Weights of a small mixture-of-experts language model, trained from scratch on English Wikipedia.
Size: 11 layers, width 128, vocabulary 11472, 19.7M parameters.
Training: a variant of Muon for the experts, 4906 steps.
Below are experts of layer 6 (counted from 0) of a mixture-of-experts language model. Rows are named router (the router's row for the expert), down (a neuron's output weights, with its number) and show model dimensions 64-127. Each number is 500 + 25 x the weight over its row's rms, rounded and kept within 0 to 999. Numbers have three digits each.
Before each expert's rows: "comes before" lists some tokens at least twice as common just after its tokens as in all text. This comes from a sample of Wikipedia text that the model never trained on. Tokens count by the router's weight.

# expert 120
comes before: "0", "1", "2", " |\n", "3", " |"
router:513541464527474513533509522503475507496555506546488508540533481538537484478471531524508504521469523502496466501502515504475532524524513483506528512481488493500507497516525466500503487489494466
down0:492511507492576500507495501509493512528490487533557493489533512553464544511478466519453538506516535525494500503513486499533483443518517474553490504504543482487495482473525498504509515500527529
down1:493476544480460513491494526510527492525492538481509527551521522445508476473490461522503498515505496507484511507488472491468478524472485511497498478463510484513491441454478501514515496528509557
down2:536488487476485477494501526458479483518486498482501490478474496513459486495489466504493474505433473522512495508492498504533496565467491500469492491507513495501491525508501488504543515515518531
down3:445526574485528490556514495542522492486453518455497501497520517514521556489473520474515522534501491483495452539512480516487496495521499489509483517545545522480529515457495508474491509481489507
down4:487479496483516506483509535466540534501476531481481547481477520476533532561471526487492517520500490493512535483521520533451480477515543523528485507527514476483487484494498500472498488453495497
down5:523504444513483516543498507499544499504477480507562508485468526530471511545464520516484499493511454460503538472488464518495533503490525515482532467487518478513496457475471473506501461463551542
down6:428531494522548488526484506501520498500492502468515529457506540529533516501488509479530556535510456533496463489518522484487520511512492430521518513509503480475514496510495533502495497495530497
down7:465515512502562511500501522490483502483466532560568496466544482442517525513505514478513503548553511495494487521517487547522520486520481504500478510466487504508480538541561522508494487485473475
down8:567501511542449486507504455488500494498517485530515510519457474536510521525488505513463552513463486496538491479494531497534471506489493478514467521482517489491529542522472486534511552538474518
down9:488504498496521495438545512504482517527478489517497483537472513515480473519506497502453442484512478472515502455505466484487512484558471510454516509505481528507471496476538491480491464485560487
down10:568500466525495482528519527517506543502468521479505501540505490530508526513545488518495484509495535535518496486519459514478528502504510468552541460484429490497502565493505496502513562487454477
down11:509540530477521489524521503490546517521538489486524526509487536493522481483501474469504489495476504501456481479509546460473546434520491443509470484479482504501500524546537515536521529488507482
down12:459521507521474467517535500482475485502503530490522487484478484461490443477525488534533499526504513557474505530515462506547494523509493469532509489491508480547473542497436523535512544514519538
down13:512445472548502516529519524471512489467494472509520513492482573468496462504504506511523495496531484511502512459493526543510488478473470497507460536510483507473486487534488517496489518502487469

# expert 80
comes before: " of", ",", ".", " and", " in", ".\n\n"
router:513546466499469482481461524516473518451481501507506508525481467514488488488469505548509464520444509474553498486487534503491499520513505488490519533491444532499512523518481516498485477487487452
down1:505474538479490523461495521484506538535487513477486539513501538491505511513521501501493496541488489529457495497537479502551486486488500530543527505557509506465514485474512512442514510511493449
down2:499545511509494489463524514466472474518520503436513478462480489567508496491519441520522496516490513464520466492496503469432504518468496463500505441497488487485490471518488483464521512494476517
down3:564541482509456465508541485526467492467501533483456504509477448510495541483487469499535490478496531487502492495507522505476505477487537439488530491478478519547511481490520501497483490488520506
down4:511475483494491497525506499492449456497494449517506475501510492539474479516496502492476466508535528525511516484442505514511472510492484531518472523504430530554524497476493498447497524509483504
down5:508488489475509528491513530519529539482506549480496512487510546479469518522534480513468498487500472532499504484534518477458518486485503522485510506491446486480534481497484523524497551482501437
down6:480527536455467508472470508495480487528518565501479496522497499511479507478498473490520514521480516470506516499493493464518478532508507521465534463545470496492500533527488528452482500530501501
down7:505533481502507456494505494465455485510517487458515509475513452505496515522507492513484493477441514490497473500494508504500497474509544457511468476426496478480522486488428484469495521465506501
down8:501565530453493493507510491467515475536503493530492485511495516474451505493525460518429561481493482467513556523460487520485531511466458520518469501486509506516553497502523466498468542525508499
down9:522484516497530545473467456427484476485485504554501494477477532491466467511477517478506483469485467522483484518543512456515498509506476487511471491473505471501461484526496514486479528487541491
down10:510523454461505449510498476528484474503498434482513484492487460519459489497496534516485494482489495509501476516480501479484464519527519508548505492474486525472486504526473553531502496455487493
down11:478464501501506479509485508492526488531523494498518493481452559492500478541511501499463457505510496499486545472510477472493538528480515518514491468553500480477541500493501512485472449491480498
down12:528491544467536524492539460519483495486541503517528504477495511489475495539479481460480492488504510507507468462485472515506543499521519456506477513472530513524479511515518486484480464476505510
down13:557487494452506524490503447497511512499489486495529485515508491478485488495476505467521524445525508514507477542567532530478526465528450491483518565479450519488479472516528514499507549459521490
down14:548523475546512508512513534487477466520513528510495527475481486535511534493501502550484491541493516454539498541455506520533494487496545499471495508437476501513514487521523499511485523498445487

# expert 20
comes before: "0", "1", "2", " |", " |\n", "3"
router:530520491492457523514489494513506509481542491535496518513533532510502487450497507521496490493459512512507457494539498537515478506513516461529514546497493476556485524491511485518508495501476494
down0:531533467476484485524494482513487488500558537475455515496497535505529531516497497500530501478504469523546512480481486479457521509540500458485497451514467536505524508495464508493511521458514483
down1:498546482491455518558496506490496463522528512529457513484518496488499503499498505501500498469534518487512531526502497509537475509521496503512491478556510508520457513485474578464465535510489539
down2:536517510511497452552511507531473482506488496517493462528495513531469487514502544509490509501539480498476506488476513518521483490534537515497449491492511482507466527490508526514485519484518489
down3:509538506508524475530492538515466471504492515503484542500502503498537518553471456478499503463498514484502465463502514479484485547504572467504522529472493521486438499489481490494508526479493515
down4:504503497494524507496507563494484509494533483504475422495573508505490521505532480487516496474485501479517486523452518527543475513503486496484484496525539481495502459474451482470496531498524538
down5:466487512520486472496470460515531491526555517506480499495473495501475477466497474453486513469461509490499489512563491463556445543484528526528491489501495426504502431456525519528480452481508530
down6:497464499531535511490502487544489507462472509471469512460529484523489518515521509491515524539506548479519515570504449530492494481504513486495511486469531483469502537536484523520480497521499493
down7:531493492508496489519510465522537480543484492524514517486490507500523502529524551544514494542503545554517545485523507527504510482498504516469502497503488524470470491453492543515497479461513475
down8:490496473517513492487479494447493504466539498474521452465494492487536502499501476546522491538514447499475485516450498499519490489464523489525508495456466546478509543480491499511516531499510488
down9:526474513497453467484539481543485510486511472516503529541479532502495471488501501483512493496444464481541479472487501439500459492519503483482501533516475550471450527500483442527498484511489481
down10:533490537489474507497533470466491464469504512488437540471480491497554482450532478488487494502513480492465509491479454517496503459532492500451495518480527500521485547514467532517483463536459490
down11:530491494471558510515473538537498502516494509526501495479536517484530527530481508511502525512481481521462510539509532491492509532477484504504504513497584519491500492459493464493461490523489572
down12:491503514516479473530491526480495504544523441486490503494506513501474505519483494509459501470487459500502520496490532487497478539474537521482525521499455498502519537525555496475502497505527490
down13:531521515486491531481499453519479496486478512537502525496495488514478593482498491477511499512500540496518492469534453508517503472522481514509540495484493518530484486499514546502514494483484483